From a checkpoint of a small mixture-of-experts model trained on Wikipedia: vocabulary 7669, a variant of Adam for the experts.
Below are experts of layer 3 (counted from 0) of a mixture-of-experts language model. Rows are named router (the router's row for the expert), up (a neuron's input weights, with its number) and show model dimensions 0-63. Each number is 128 + 32 x the weight over its row's rms, rounded and kept within 0 to 255. Numbers have three digits each.
After each expert's rows: "comes after" lists some tokens at least twice as common just before its tokens as in all text. This comes from a sample of Wikipedia text that the model never trained on. Tokens count by the router's weight.

# expert 54
router:119133125097098105166115089092133118109125143202119119111105077145147112171109143161158094120176161090112133176147119102125142133146181190095153131119063105081112170106138172098139096069124163
up0:151197130115174138111097164098122113084145210157188068180133157137138122127160136164120147109115173154119161140160144094155152103209157125107145147095112051046128110143091078085122153077113174
up1:157150155140168148102138157099117068142159146143143071112110120120145111096072093101165092190138125140141148104134188090133137081157103103126141058142061106170081123123156164153126169132105207
up2:171086079111146193157180129119090062133174155084150125129096149086117121124105132131135060172123143069125188121141107184080148162175135137091114133110166094130125118079135150147125162147129127
up3:124133112075139109104158138104184128143141119094233117142132081144129178178138082134078138153111100134152112095194154112140109162134142179155138112129126148086183106114116042125141193130220141
up4:149155127125134069138150124112133168115116140153092084105170162096124131142106201067143125127154186153165140146100153074110126137124097153105136130112117088132105135125122172144178108119177219
up5:136148130152132121059095119097136151174118171099164151110114134150147105178140143108107119151139098103147170119172131090163175103186116134120143165154109128040128075073109121130086157078143111
up6:154061129138147121126131146151128152100125163157081107164122166134141150086122113116107115142107189160153148160156122035121047084110158127112136154095118113062113100143145164167131106109166200
up7:095179084149100083120129229107170123116126095167115052097137144136147152131117163106137147156122151116092082104119133171093078137132102168176126138084133131109098122140120186131078124152148138
up8:122138093114162144112119169101068112158145190106158123060102112109161112126135124140077158168124094104104155080183108153113112107161106106143137174153128113126104135079111158177098085102160141
up9:077145084140111108142140119080130082081153113083148088146093157105130133120115108106069152203121158132081153104101167114097088113181095179133101115064092087115158128157084133118073097097159137
up10:161139086132174102140137180087146057158111173123104173184155148098082141121093171112144133183117162150081153162129114031100069087129150134083129087086161138150124149155166101098100089126117133
comes after: " |", ";", ":", " in", "°N", "″N"

# expert 229
router:100150085142113139091108121120119151109114106127154130151099135166144173167156120097147153104130180067134133125116109096105181172129094119119074172088067171046105097083173118175125068100184150
up0:139139095100148135134142131139099093077158112096173136135109118114120106086112107091116120132141130142158173159138042113174151145101097123099156155189096152110137142116137146132126144123087106
up1:062102152165129123162130106118183179138077103100148115102082173133176145150143090161098135130114087133152122112107112087197102129100093128131127102055037137162113128096084131180155123106146098
up2:130133059119146152127203128112096133108116129109162121182104125136106178108182071107165150128120144128093150127162145141130139162135155158118076158124110144071126157079127126191123140163191110
up3:114160121167088131115133132164128161137116040136140095124091096137212121140095162159131146102140134181178158142167109114184160186144127160093117045160153153084118116099117068146140104139095113
up4:158157098160102156124172086078160126132173105111162103177138112103115131124176117070158117122098135110121118121117137095158133125093129186088107097147137119139132111078174130181156117100151192
up5:153110120125145168124073133176070154064116162165141081061180102155096160163230087085146110106084133116132111134175188169133124133133156185156126091059111150158133081132132146123092100127152124
up6:086146159122054153129125108076104156173096077134111105136063115162135088123102160083084155092118076222094145121130073098114127157172112133178142136139142167125100142084083140095127139084141159
up7:170063041152053150110117164104123105113099133184080124177133100139112133143109114166144135108096181055120112089102192118151144117140122115138133108074156166102138123111121094185129070123143096
up8:092108072144082160142116159119071160141153103125070111163083186148144142124115134106121148119175160079156153114119128119150107157135109128094135161081161153151139145126087130139145142188154118
up9:123122093094152144120093145092081112139134142103120161161116177153184107121058140114146180121113101090085139182058066105132163084085112121165120098148099143116141119112182176181109082122180177
up10:087140176125139174077137132197125163081144171109121078113119176143072107159111182077146102172105129079116100083126090132117141138125156075122114198164042134116117109151127125136105086113115157
comes after: "20", "19", "18", "17", "15", "16"

# expert 225
router:067141097101090205131134070055137167134116132112113123163105105087146163158114151201170108119140130115158161120177084178100140110104174138173106135117043101096150183084165098138130141119207140
up0:120134094111116092086112117083134149150214062112053138149078139119107166130085123127093135181109089128094141130154109179117141136141114112175102076081160094131101135093086114178163142078105111
up1:100131161129149154083190139076182134152143145099098141136134143116156143083109129135146106113110112146144131187134130181128195106151114088181100082156095127152175157124101101116082119051132172
up2:107103166146132182148124168171155145130158171173109107103116065147127124114049068132163096169120172086129156189183155171109132104151097190146142157116126163122143141131130167221140118162146097
up3:109111116131105139148120133150099142137149104091127178122156153148182167179134105087120105133125141099112110138172120111119111143117136148156162065170054188126152155087142115134157146131110131
up4:136105156111113180147158101110133067175129075102112125132118108091075124087126118180097106055112158086207207163133127149103139132171157170155098054132132122130128106121195121106082160091137129
up5:131097085123107123102128153072075155201142170103076165078098148116172154112052185094130147137109121145056129176157130125066133127082110151126129160182106162146131116108152113125134148121163117
up6:092197149141131083079169055104118179126120132090082125130120176082100134058120090129098137182147086115108124093104106126092112185085161128145145094089180138156120127116102143126153114128118114
up7:131119070087122165176171140098162108092134094112139122078120108138150073161161084166153092076181138116174140175117151118166087155095147149153149069106134114127200147132151163052109167143143098
up8:130076173101143163140115127162142171148164166140130138148096145204138134152121110118131140149114136097151130189132118180097130156155115152122143235085106170102108160111131157146123121123160092
up9:101137123103123172169074055128150161089111177131169154169179097109186136093152117164163108144166106074142082068139140124151089122102090126144175150130109150132102120106110133191104105141227151
up10:161089053126158180128158172122126064092125145134134108204136100115131120104069148151136101059170113121172126151091152102119184052108155081095127166132152101084094138120146124176137125126144159
comes after: ",", ".", " and", " where", "s", "),"

# expert 97
router:064114057115133142156125084120133195125085138178114111142161138150148182122158150124158090107183213126110139114132160121130128138141120114101113152142068143082090110070162155120116125163181180
up0:044148131146131132095157107087116160156025089153080132146127143133134184187119063100137119184189117120147148141117166112144084098169122157156125117179154108089152121142153115154117114094185115
up1:095097116092079148128110136141148169087101199136160102172159141138088144165109060123175118068131118073102148110133089182009111173125120125115139099134097120145090100153155136148117099154188160
up2:174165120166139134153124116134101176127140071136166121195174144125129173129121157111174048074150172140089139145132114084154162158104168176085107153124146090142153137156074080118105128128174129
up3:114150135177135145140175157072149067187120102167098120130122098125092151129121108096133116105129088197114173106135149115142166153140158116099132163136139110068121155103139166118132097104163169
up4:132106151063082154118123097106150118156116099146113077180098101147217107138109086103174122085090136139101116132052101099094115128149127110116121142191134165096141137150137149135110095118175162
up5:171110091143124124124105107110097190112106164166133163101042130131170128219147170168172088125139122114153161165145103162152115127115113132123139115129138149150111131148109143123136094115172141
up6:105136080063095152149138132106170126115075167141117131113163176102132122108104135088124106213160179110069086124146171150095091139111147123071140145111068167099111116144103110148111066125180160
up7:135147115186122111101140177118108079083152200179098088102167131111118079132136120142163110132122180138052156127122141133138089191046149128059112139092141097130141102119138107116136158118090168
up8:088109082089144136128153173136138122198130145170150145132126123106151130126147112130123141092133159108075144076104105130129136170189114127130107137121157062100100132141118126182125149156151164
up9:129161108113116138155127113127191131141124154145142105130185197141171152077141094163171158102139086143067072168073123132152113098096174168133095156110111184108156187096092198099080140152178165
up10:122134079174126140161100136176116145173164128168150105167153147113125145149149158126095125134176192130170120073110144091084113068134179144158148201153137162118118097104083103122041097103140182
comes after: "19", "20", "18", " ", "–", "17"

# expert 108
router:070142129133152133140146084136159079160119107110159121163081137148110130196136111121180095096173153112139092134129114176089099128080173162141132141163103129101130101085172151158086137116149173
up0:104124181086151135167167145137142093175157132150166114117087081118148147107102143151116104119028131099127128126108136107104132122093152059104133113133127090127170107161134173169170121143171094
up1:121109107123083127134145069149123166121121121105161100134070126160067160095195118128136124150148134102120201131122125140165090118121205142175119114140133126087135113055089165101120083140208121
up2:105155175140100141135116098040153108136152154118167134120155095171041140111141159140062101119120118123122111100146090157131138124142097138122119162143124114065109097173145156172142124066156169
up3:124190106128107138086159051115141131093112101163132137136094178114084135132109131078120122148141129140072164145066146122044127075055151164098109129098119136126129137156084136116161171100165094
up4:109126190131157176153133066183096150141128124097128116134085109142147138130113152102172130174096177111162142091127075168156167137101144174099114123157121126119078114058112145195127123161144132
up5:088092159101154121143136106157076197173158151218124090114032141124063110147090123123115132157168178122155172068116129096154140107140175122100142137134156118121078116190078127140123109084093153
up6:135161146146130109076078143156132133146053112096088113105136166114117133117096137129158137111152213117196083106086141136130103136076178088074110141091127071142127121110100072073163100125100144
up7:129121168103101171120093112123090137142134149091121114105099112078098132127169150143165088183154178099115120111115065134094133189136116085142087108148135107141109138112139183185095123103162157
up8:110133118150107198066097147112113112158095134102134137179089155166089140107159099125105137100084101135107118045156171133084171109096111154116097107126134096106064126156122181147107078118139197
up9:094120120089096106193166109106118146166097139109126145110161153171108122155139134149154073088135155124184100119162151231161147203152127114154096080123101134110130076144172125123150124112169120
up10:104171163118119143195140143089150147148125133150050134136115099143096109141160093084170109186106153110149126148082118158101189118117099160079124207082135174092175130075130164140098123164139123
comes after: " |", "-", " the", ",", ":", " ("

# expert 40
router:119135128128141098192117108084165116115124137135162139057154090146105191142159129179177097106112166068112153153117115109133082132122129129123099145068123114061102150097166101114105112119126207
up0:141119170145143143156092126139156123142124160139149092130101152195043145135161146121128104126097127077176088118132109197114084128128195211082093147137141131096158136134117152093162092167117151
up1:114166219062132104217114149114126145152116152115138134047128075093113150170119160155114104219084177117079100124174122162072091116155130125118138129127128137080167159125161096088102119112116118
up2:138175072066164116185099137111137138154095139092162090097149110133129184121172127099199133147137148053089094112111120150110128115154122119110141116092093174102151129115145068105130152161118182
up3:134120175094209184118141101154192133165122111127153114127136103098117132164129155131133133163119175121080164109144180107174140066176134135086123212114141130084105177136076112160122105115129123
up4:121108111177159137222097071131086107143151131081106104153083110149121166109180183123166128100127108057117114136156110169138081121142128141155102095097139117139145133139134118108102097146117106
up5:094161146187105098140108129162125077118079113118150098165092091132114173097162166123178150112146116135173165161128118130127130159129136104156092163116106162115077097130163100193108067158124152
up6:133166156116104117122113079109129128112166115131187115124152137136196139145175209167164132111082089041163215127131202031173108157116064147101110124117157115116169087156111120118141102112130122
up7:142082143155128146147114057154145125179142137142140169058129094119130126191199133140055116139142122139181169138166143048149156138134142135122112136106156115140061037141129133118129143056126144
up8:125149104188145175172111136128094079135107143119114096117077119095136103068103109103195156111070103135088130139124160127082113169104159127142143152088118144137120132130176155120092120124106166
up9:131132160162129102140154095139108115112120149119147171200118108137094120117156145159158157152138102073128126202192096100124147126117128150094098175098112130132111152092144067097148104113117135
up10:107132057140187117111158110124173170113059110219188161141137155125160122152139138118109149137096122150101134075120157049165109092209170144080142187153124102117155142137146129125129068082126042
comes after: " |", "-", ";", " \"", " (", ":"

# expert 50
router:032139105142142136110125157133132146145116141147149185080112107066127193140168128141173103119126120154092140120075134153087116130146142108113072124093080144116188141085172153099136093074164155
up0:163209093121163153145114132147177128113135117147127077120110138162153152155161051114111142073179142109187162045115143177140123115142141095141127086073121118131077138155165153119160164064103108
up1:131073087201154147113140081120139078104163153134146129131091128190172183088132132108159094119181119123151144181153078120117054108135154105176104133132102116121113109130125151110142116095127153
up2:191170166119114095128147140157043098148136164124135097076165110154104161117101031111193091135108098148045131116135072129034140138109086138137122076169056123130170131090139134107122106116107136
up3:126146085100179143123135119120133140119111056151124172120124142119129225118224188150118118122111112112174101115137108104142091104155149111123083080140151135147095117107143085113135095096149098
up4:160102199101132160109148167135090100181091073109147135142146121111134122211100103086112179109146127126150137121128122172150166122144148118211097097170126166147091135084138111137140124144159167
up5:079111112148078160132107155088150132073094104180105063129129120150061109110200125135113157151122101101172049103144149097193148097182111109200125104137157184117137114121131162128158132108144191
up6:078139117138146158154105141110144152198073167127156139125115121096100111177099158104081134161087167159117128138104126116086144081208156032075123130108139169113203133113118120125103147120139112
up7:140143156128104078124124054090178181096108169106117171148140156101069165115127101200157063124070114100159159093134104118057163130105116162165090159088179147120109098160088093087116142133077112
up8:142130120132094185163160073132063146113092124087079113071113112126100168107195064122144151132180134153136126145156169131098169123108078110138077112081099160118133099152153098129145160122095139
up9:099116146108120104140055166126075130146071152143139100147077158144102119174146160104114139127111152116126133104098103150132154134139101143083134216108102170129175103151097140141127102152172108
up10:183102128168148162121145124127107178133190117116057182162201058111144163118183149163130138071159154141120111135129114125154105148191124147205142125146120134131177141152201163197153124127148154
comes after: " |\n", ")", "|---|---|---|---|\n", "|---|---|---|---|---|\n", "|---|---|---|---|---|---|---|---|\n", "22"

# expert 174
router:068126084114123150112135084119130162106161115122090158142104115097140206143139156123184078083117142108104123117119116109147078151145140144102085125082092087078117128070138106125135112067148126
up0:069098141175135172119155063181063115119165126092126137077120119144125136147141133183134115158125165123073145113132119143104119158117079065107135130043088107128107124165095136164085125111117126
up1:120099102112126111126077134046125132078102161076120125135124154124137125127160123135109112118143204136145161190134152134115167163176079134173081072100112128149106161157161077094140144137166113
up2:133135167115162200144139126136063126121181113133107145115178104121131149115122156165218076125150135141118128129107138087128101091108090113026105089057079062105098135116140140112034144104099156
up3:167199175198139201120112110125133112116167120161122087152111060144118147191099164166143128178166111070070163152126106156145185164099130107138088067112121097133106140148150122108136160095081155
up4:141145131128167105127148061167124183183198190084123144136164058098200157120187110132136076120098121110124210127118169154162058130115103135109077138114097110135168153093163162101074125112179098
up5:147173135094122116135108113126093147150088166152123131162144159122095113170151083141152177084158162105110172062123216151160116162105083149128101117130112142088150099065097123172104163117127154
up6:145145098121189131168155138132170160159136085134108132134061102118101112168123125110188162123108177087072099069125136137134107107159165143116093134144141101077129213093115105116086134085107125
up7:141148108151190119152185127142116190126073133153152133145085114117134128135154172159152171131135068149083096082143101102137117106133064036110140080115109166103128137065082138096109142189152136
up8:098110184142125100117107125118137143112205090139122095153101163143138185122115152140130084114107126063087121193099137130173106144076145092201130101163139084122124125107110147129195117134099102
up9:139154136078136124137104108118075118156143115110086109103144091125135147137147136162183089050132124066164120181133199106178112126185091127149118076124075121125159146152106122122126098128108121
up10:146119101120116135130116174092130112131151162098107141162170129119173157153124153116132134119130189118104212148188165188081146147155111168120099108069096128133131122128132131086081191120137101
comes after: " |\n", "\n", "===\n\n", " |\n\n", "==\n\n", " Result"

# expert 192
router:072110151145112197186163073111125111105107106121194128128077105115185160118115118163172092132187161108118119072142125118131135134100095143141120110086105139116156169116159103158146115147138145
up0:111087102107142170205178048135146107132116118136100146163098087152133131126207121072116094127125150069126123114160111123094134085064139144078125130105104082102090111111142081137129113139151130
up1:095102133120133114130149161075140124156043124162109107152092134123173140102137129155197144088123120149128107054071155152061160116142162045179142123147119093119144132088083125127188118145132117
up2:186134154137134130166194128110142111111140097109123118090124084110150134109114127104158134176107048117086173144122139133146215137116101189099118158107159106146154146111087166100045135132135084
up3:099131108143127174104087102099064116162153102126172141151167072147155126180128139109159159157116128145090169091142128139083100078134153148080134132155121117155096119144142144177099161132118167
up4:110137122156167097170188132129134168159109136109174106135093106151147154118206156152133036169140139117104184128142096084128187134067096125123117094141077105125077067129110108118152104152142122
up5:101099152086135158123156149159107140080086168116133132113203158064157109099056102071123115179106098104124137087151120146139075143122156142166137111155093177139202109050149110129097121137110188
up6:090115100116136140143226105122139154142145124133130147177119073069170119128191165084189128164108168084101073085140112111117130165111141145104137135119153047109118106118126066117092141154191124
up7:105123122159107153153166075151138145157100113144124127152044138129137146173111128154163081200125135131099160084215122122072150136162135119126099133128123091128063118170115074151111167138180160
up8:147156146144149196156159098172134109087110071146175141124110145096144124095115122125201173090128117091107107138132114117170108094093135153144104114120081132114161146107133153158126076122132133
up9:108126118108142196158235085148157200170138118152125088142099104111135133142112087131137145151124109096159131078158129136116176090118084131117147128159117123134079148102144155215157094136179182
up10:139117144138121207144109110139108094094163094134137127130117092098122150167155125164204114141147159102169137132110102171138129108128116123222096156148083150136140148131159169131107099104135158
comes after: ",", "|", " in", " In", " March", " August"

# expert 99
router:099143108084077136125122074088125131122122119100125096159080086089124172153121118163152101132115176114087153097177091123040144105131168118142098156090067090077168178093172117133137161084164098
up0:149134090138122151118152181138099188152127128117067152170172106100104160119112186132142141174130131130178172078186152144097153084141192217122120200112114094113170162147120101151103129146177118
up1:141145117128122107149136087188142188094116104167144136175168069128086140122169107166095135052155140140145158116101121116145120064143195149102121134086141156076127141133091088156128131097185136
up2:125083148229176128124133161106128123154164106152161154165124151152099170146132165143121127208097126144110196104156098180133156103094102148119141143108164081137065102127171130160146166129074127
up3:123127101148121090088159140104149039159155117153110105140081158138083134165123142141150135175087143128103188140075120103121176162114104141085138185109125047097125122118143117102123115123151131
up4:144134116142149184105180072121139104142099079084116179150132071190138168095197107145149115091172093089124108127114147129107144066134101126074088109156147163098091129129154181164109123138131169
up5:122074108141121137098118170070150088147135078153168145138057107131137135134169097147131115133089126164131105133052210111146117150132102135042078060153069107089133127146155153139082153120152136
up6:140135112176174192124186069110109075130089095121110149129136069150148107062162163150139139052170102125160122138096133165092117080144143166107091130148128164096135122149119166121094158147123139
up7:111120069152110164110100142147131227170147132122182081145066133100160121171118097138162126090094120151125109094144103089112105135166104153060124201115109111113129142162135170113077131134137155
up8:117134117117143083136123086133089203109132151104107143146093122114113233066169084065148109073112135086186127144172185128160138127132146162078049125089121078108081158101125127182177059116088096
up9:099120106103142148179135112124131080145103131097131105127097090123193139091150195094149064157078066117129070161175109097150094108208150131206132157136119091131158144123148168113152079155082129
up10:103147144044128193139105118150116095122041135132114163054065145122169072170120102146113112146168183082164090104175071152149100165113138082183126126109085198117152189127138144062126129096094132
comes after: ",", "s", ")", "\"", " more", "),"

# expert 206
router:104129122114152156144124063131152145082088143114162115155139107122117169170101147098139093133125149112108115147150148111114149102136152102138133148082061130069156131014119153176100108130173137
up0:102131118158093150138097112175124171132090145150128063102135130144120122135094143092185128115178173106131146122192153090168122131187189114126080182108120098121173117078099170177114101152159099
up1:082110158103193141081188086084171125046187098075139195176083105136143105118127187097102109140121096157123111175155140163104137125169121156132156121152117090094179097126146161137147097149223156
up2:114136149087145170075131151104104110137165115132126130192053082115082185178113122140117109138078152119144109106130131205143137086140101098106100118142151162103116099088134197223145116146141152
up3:101176142128140153188170079148136175117146162136141079193119141079164148128139061111170131132122116089147127150127176141142132072094134120116110113084060150130178122085127134109136176152127112
up4:142167056117148113158176104145104125116139093176092100130136095137111155137145144123126197138120129126096134048152173114146168113127163166111113152124109165059153165117131154098121149132122100
up5:150136133147095166127161114107135128085136149073134140169161150142181160156158129142127121114124184072112128113097183075118152083082199085136054124086102127163075139084097217150146132124122123
up6:121119111113159148161046110166120096107180138137155118087171082131084136139147139105134100080118174123105079145149108123120109072145153128127091118158082120114135110127119167152190115155140122
up7:106119078134096131149184080134095168182098145102092144081115149075249138139111120090125103072153131099169146140126118083114163144116136141111139138149137114116137120205178180134086128163183106
up8:079141148113127145131175122162171152085069064091129108149144143155137132093103145084150089126135177110147146111103193154122181128128131071156108163040094141123155115016084138182148112124182126
up9:165110122125123176123128086107114130124147143147150094070193112079135162102156173136116113174106104085141138145098117071092114092110078081060108134120130122129112158129114176231075155121166138
up10:182134061139186176132138125128104099119192094148099166153151081081116104116144196093126123101136107146141115107177134120135087111139211072151104174087107100138070142103122212135161114117135127
comes after: " C", "C", " c", " F", " L", "c"

# expert 235
router:071167113134131088132114137141137137116134146135155153114123107145156104142115110141166128109117135085123080137103110136147100149118145147133099128047143110101148116058182101144139158068131198
up0:135109153141052128124132137183083156067079130195113118180093155085145123146144091138129130171094113141102142079063182117160168168093147159114110158112125172114164093103107142119142099186143099
up1:090115151154130111140148087178145080093136184138132071141140194131100127118160176119163113163110109066150091138113097094157109191119144079132127161098134043130182079079128132065120134198175119
up2:071117110146094130103092101174128194113120120174142136084076164182147115134138146182113135164158139076123093180084102119114165152131169088147141126113112144128175125085145108124151135111114179
up3:125077115158149104149110164138154083109102084092169180115108160102175083124144073142158145094139140102098102114085110138166152115116167142154128124076125128134215137149137153190198129137159084
up4:148130099135131143093123134170118102144150130156102108173137155128152112160144087124179123100115152069187144082175163134158123126165131104128106166125114098164113063152114104133116130118143117
up5:129191130118117120087163159128114123073115113113071058108144104182098124129060097100131134147124143155113111079142123093141142132072089079120133129128126130074069116130144083116137141142094139
up6:137134130129026082129120118138133069148078101116079122150113109109136102172146151086124158065148183118123174102112144158146102078122171166132139163159129147100142096154140132111095117132116045
up7:076072089106123113081133080179151138181078151151158051112098125160124121114153210063153133100098118144133131094104206120157101173140142150153117160121144062134098126073115119142144131124174104
up8:087200176169040129099092133164100109106109141087093167161121097159122101168143135105122141123155120116139067131120146228107123123123122121118098149099122124139140145116131089069137126114143101
up9:139155146174089209187081140144098120102145152109125160117088175138162121149150146137132135103081133109122077127123126170121101217108118126128108139054123125131109139118153101110125132134105169
up10:099132185131104112119165118075151152123107156180108073161164123137062150094136179130139122149153120126118110071094113109148222173122131133122146204105151082117146129065153180132148146114155118
comes after: " (", " \"", ".\n\n", "==", "\n\n", "==="

# expert 159
router:093091099115139127139125100141104149157135091152176145132117096108109125203111138168150116121124174104172093103090115122136148167141195178154108132131078084063178119100156142165120066072149150
up0:131109127091158089141237132123110102154146130160193083075150066150076161108173074183136105119107149145141137115103088186078138135120110173082111178162144152132141113140081080113101143109142146
up1:123118146091143198123151216098130146177091160151131116136104133142139094153099017124105161099132099150071147142173139101101161139151162148120130140145078156138136080114133118135094109161103174
up2:110138125136154151137119157105133101182133110135077188148114103135082147104119189112073136136110124110150094170132102140113100092098143182084109182127171124121097148106138151153201088154175127
up3:106070095129126164135108143126103118150157188171131188106155106101147126164157122112076121192157103116121165111141112138170132172089153105160176120092144116138116056118184095151081161130099184
up4:138130172024124182123122102106094136137156125126141163134153120121185105142165069133162092170181125088142102117154159136179108106099153152154069139121122072110073113058132082173142102124166114
up5:093124123201104107130136133109121130143096131194114131115133120162216114138166177094099140132127132123179093138117048141189151099126117118108143129132143129106163074127143168081137086143113143
up6:123164107172122154139219060212106190161127078110150178146160123097083121132125147094204153148142154108129144134133146170134138122145145231106107201141179058107132145129113138126104066099141088
up7:099085111143090055116164154114140129122127089171101110113059140186164085121141176127112171101109134121141059163098116118140168117126134154057084174138144139085138174124144160092195129143155126
up8:131111044151122188187182101171152136174133127105152164134127149113120096152105149113159149115211149098108100172133098148135152071101165195130089234105131084097143145138144111126117057160100110
up9:113106195140108145204111084133109115173151089135109160120118204194154107153114095123153032101191107125158094184109132088125143065176158113135141081074126112127104119160106144186147090119169115
up10:118098103166132138145105248072123122139151147174097093124069171096146085121139099099080183143082122127164106120092109099204121167131061127171147121149132137079067100130174119181151148100165115
comes after: " of", " in", ".", " for", " to", " at"

# expert 18
router:060072164081156122180115100130120156122128135116113102079133099071126190131173102118181109101200145083074157163114104132084095160127139141123121120097100138057136126027100139114091159098129158
up0:111093137119075113169105157103127135173098180128099139171132106079149174186153151095187113051175111082106126133134214137124087114138095188157132189131068109076109163051124136131090126167148116
up1:121129101129125080120237147131156117157142188141166072125151139074108137156133090132119145129110117109143163106086087160172126160094191144129138139056132077125113122121130120182078117182141106
up2:142128108149121085116160098132142167128169115126158131130165146148178172153179180121113128019128148119094105173118158130166114085162138122144122138103158169130143161125092173131063097142115102
up3:123089071107126122187138108151138113100170122130184155120136115152115094116143032102164153105146139072140133133113141133174099144065097110195084073124150141145124123084104076083179125122092107
up4:155165102146094109151169111109119199103158136119132140119139066111115109127149065204155113108080128134106105139102063111148128162152187162108115127052134135131164152107148205098145119107166192
up5:124125133127105073132187149186199119114127161111134122144141167071101142182114126138156097141127154105085133093096099169168080139070155151114185200105132103079139144098132113141066144157096086
up6:159097095107110120143122095138130120145113178129146040185129123111071132117147133167171131033154115100128147119050083158136170153128126171135094138043111107092066136166126147138138117130146113
up7:117161125147127166172152186133140159143132155130172166098213119088170122077141131111173107091142102098114163143099114132102124158087188161146148146146102115116082241113118082137102099174191058
up8:082147108138085130081122139091121110172147137141074110173160101120096162107052127072146133133142105187084115149112139119087115162125147075076171163133145118108112145089106197112096142173181171
up9:150131117052092122179142150154112169138065080168087101110183059062148134191127096178185113153127111125149088126106118120120168104203152128080133130067109099105121097067146134102072163150121130
up10:082124129112109072168167060105145104112092071158172146129102130168173096121161141089118152172146116114168146097094172140021125175150149162165068088106138113104128146133094120131095126139094123
comes after: " he", " was", " and", " to", " who", " they"

# expert 71
router:121108095116154155148170118107128137100149127121180111131119119134120162165091116169185068105164157143121116125144126116116150123124101106166100137089092122113173109116181143125117068092122140
up0:151074107113130186156130112098146156131111139086164189139068155133178087136114148140183107054194131120167105123162107114071052059144142143149112145119179162087086120099125121150179087113138109
up1:121164129068153132137090125061148106087127158090162119119173100146086131167159083128072035082068066118112124144158110159122094138075113109132086141073097127161144074115133047095112198141091144
up2:155121171132148152120125088205096165085118114144127124122144067112184153111106110148229115143161148153132129116065111077133109121142134143056168184127100100095122170127111105144136149148110085
up3:124144190175143125119180127139149164190118146186094151123084188143038186131123090084093180144110150126076122139125140129132122183144058093125105111122057146148131104144118135086148147111113136
up4:139128118035088041115140092083123165061116143120129101112169109107232106124171141154169136112149119100147146147087126152161127176083125175120092086103136119141126073146157149100111161121138124
up5:131118161184206162164183092049172126071132098111136140105163129093120141137124104147103090162086163096081117162167130116085076078173145115153108061063151116144134164140108160138150133134143119
up6:142146106108190141119099117162060171126094178134135135116170121069119130184193100138071112138100088117147131121168145185150149120095108132125127147095100110103113076123190089095129154125123109
up7:145104181134100151159164154148109149124052161139130090153119076089118117138096159104145131100170125119146091078114080169122118096139111118154136195152166155095068115121077139151138030102186203
up8:148135129096159166085107169145127122198132119114075127112152164114069157125113088102140066154131118117131131160131122153158132105102115057126151147094098095135093152128132116143130121089092094
up9:149127126119172134114079152128113097131081133104077098129113152131151098148160203115180126135113128112093078194192136094154149114094171170186129113117122169107130094116157107149128034129142082
up10:124160124148118105141205177088123092108131157131090107139062186122150158110132138138089129164069158146081175129112166077153132161116132131074097155131106127165114087153164153140189187128088166
comes after: " of", " in", ".", " to", " at", " for"

# expert 56
router:069118149125138118151167091108160128143133141114156171103100129126090154176134137155145064132129182161128141138114119120109090106099160103140094112131117131083192124063139144128079064102139098
up0:110145154123107106104198109126186130142116133108103133095108105109124114197129159143176173111135144121118190187083160167016067177190135119089143119099156174050180130131120156123093130123108107
up1:122112127136133163176085072092161135114153139115172093140121075102106189099122144101148120125175194121071130170146108168138134151182166062153096157145133131105165108143181110114170104160127188
up2:102109120124144117148076127144060102071093193140120091155135107133076112144095138137056139080070117136138132133147167143146171107172139133148140160108118140154123130069126080124164144118114087
up3:071136138105121148092181115159179137160127163112137110146089139113110106140189111137146130143202077126174155103092123102136109118139113147175139158148119094053159172124118198116077121128171096
up4:077194112085092091066145083138114137148108152069164126110198129156170117076169100113123139134098138117146151131079191118154124159101110119130133082111123144139145082160148116112150103083149131
up5:089141122116090096087112097112167116070166202100120122113094121098116125137145156124092150089120188139157127136098135106156087158194106107146154116110137087111146156109144111120140055105125069
up6:113114162161120163121219209134132104137126119108110124123105144110087118168094103065128134061116139094117124093140192145189114187143201097106134162139088172089156145100129177045108156159163111
up7:128165091107109134134105169143101144097152124104119140154172114105065110145138137124149166150068123112157169172137097120111109121103140081060139116107122143106170056092153083114062132103165100
up8:112096123117089145111089149123116121122113155129104161065104125124078143170171130126172119092133150140099070113105129125093122111053086081148071122164123125091123148114152161124151125176118122
up9:125090153132072109099130056148141118139137097084121146097143109088180163146177148118126075136125109164167135149117121091166106120094177160143087099144161142090163094112145155128071133145149112
up10:144113125101204128190104125087133185128166134130139144141175082128084124134125159180119131171118184147133155179157130168153092151111088130135088121118149096089192136112123136158113126122119114
comes after: " |", "-", ":", " the", " of", " in"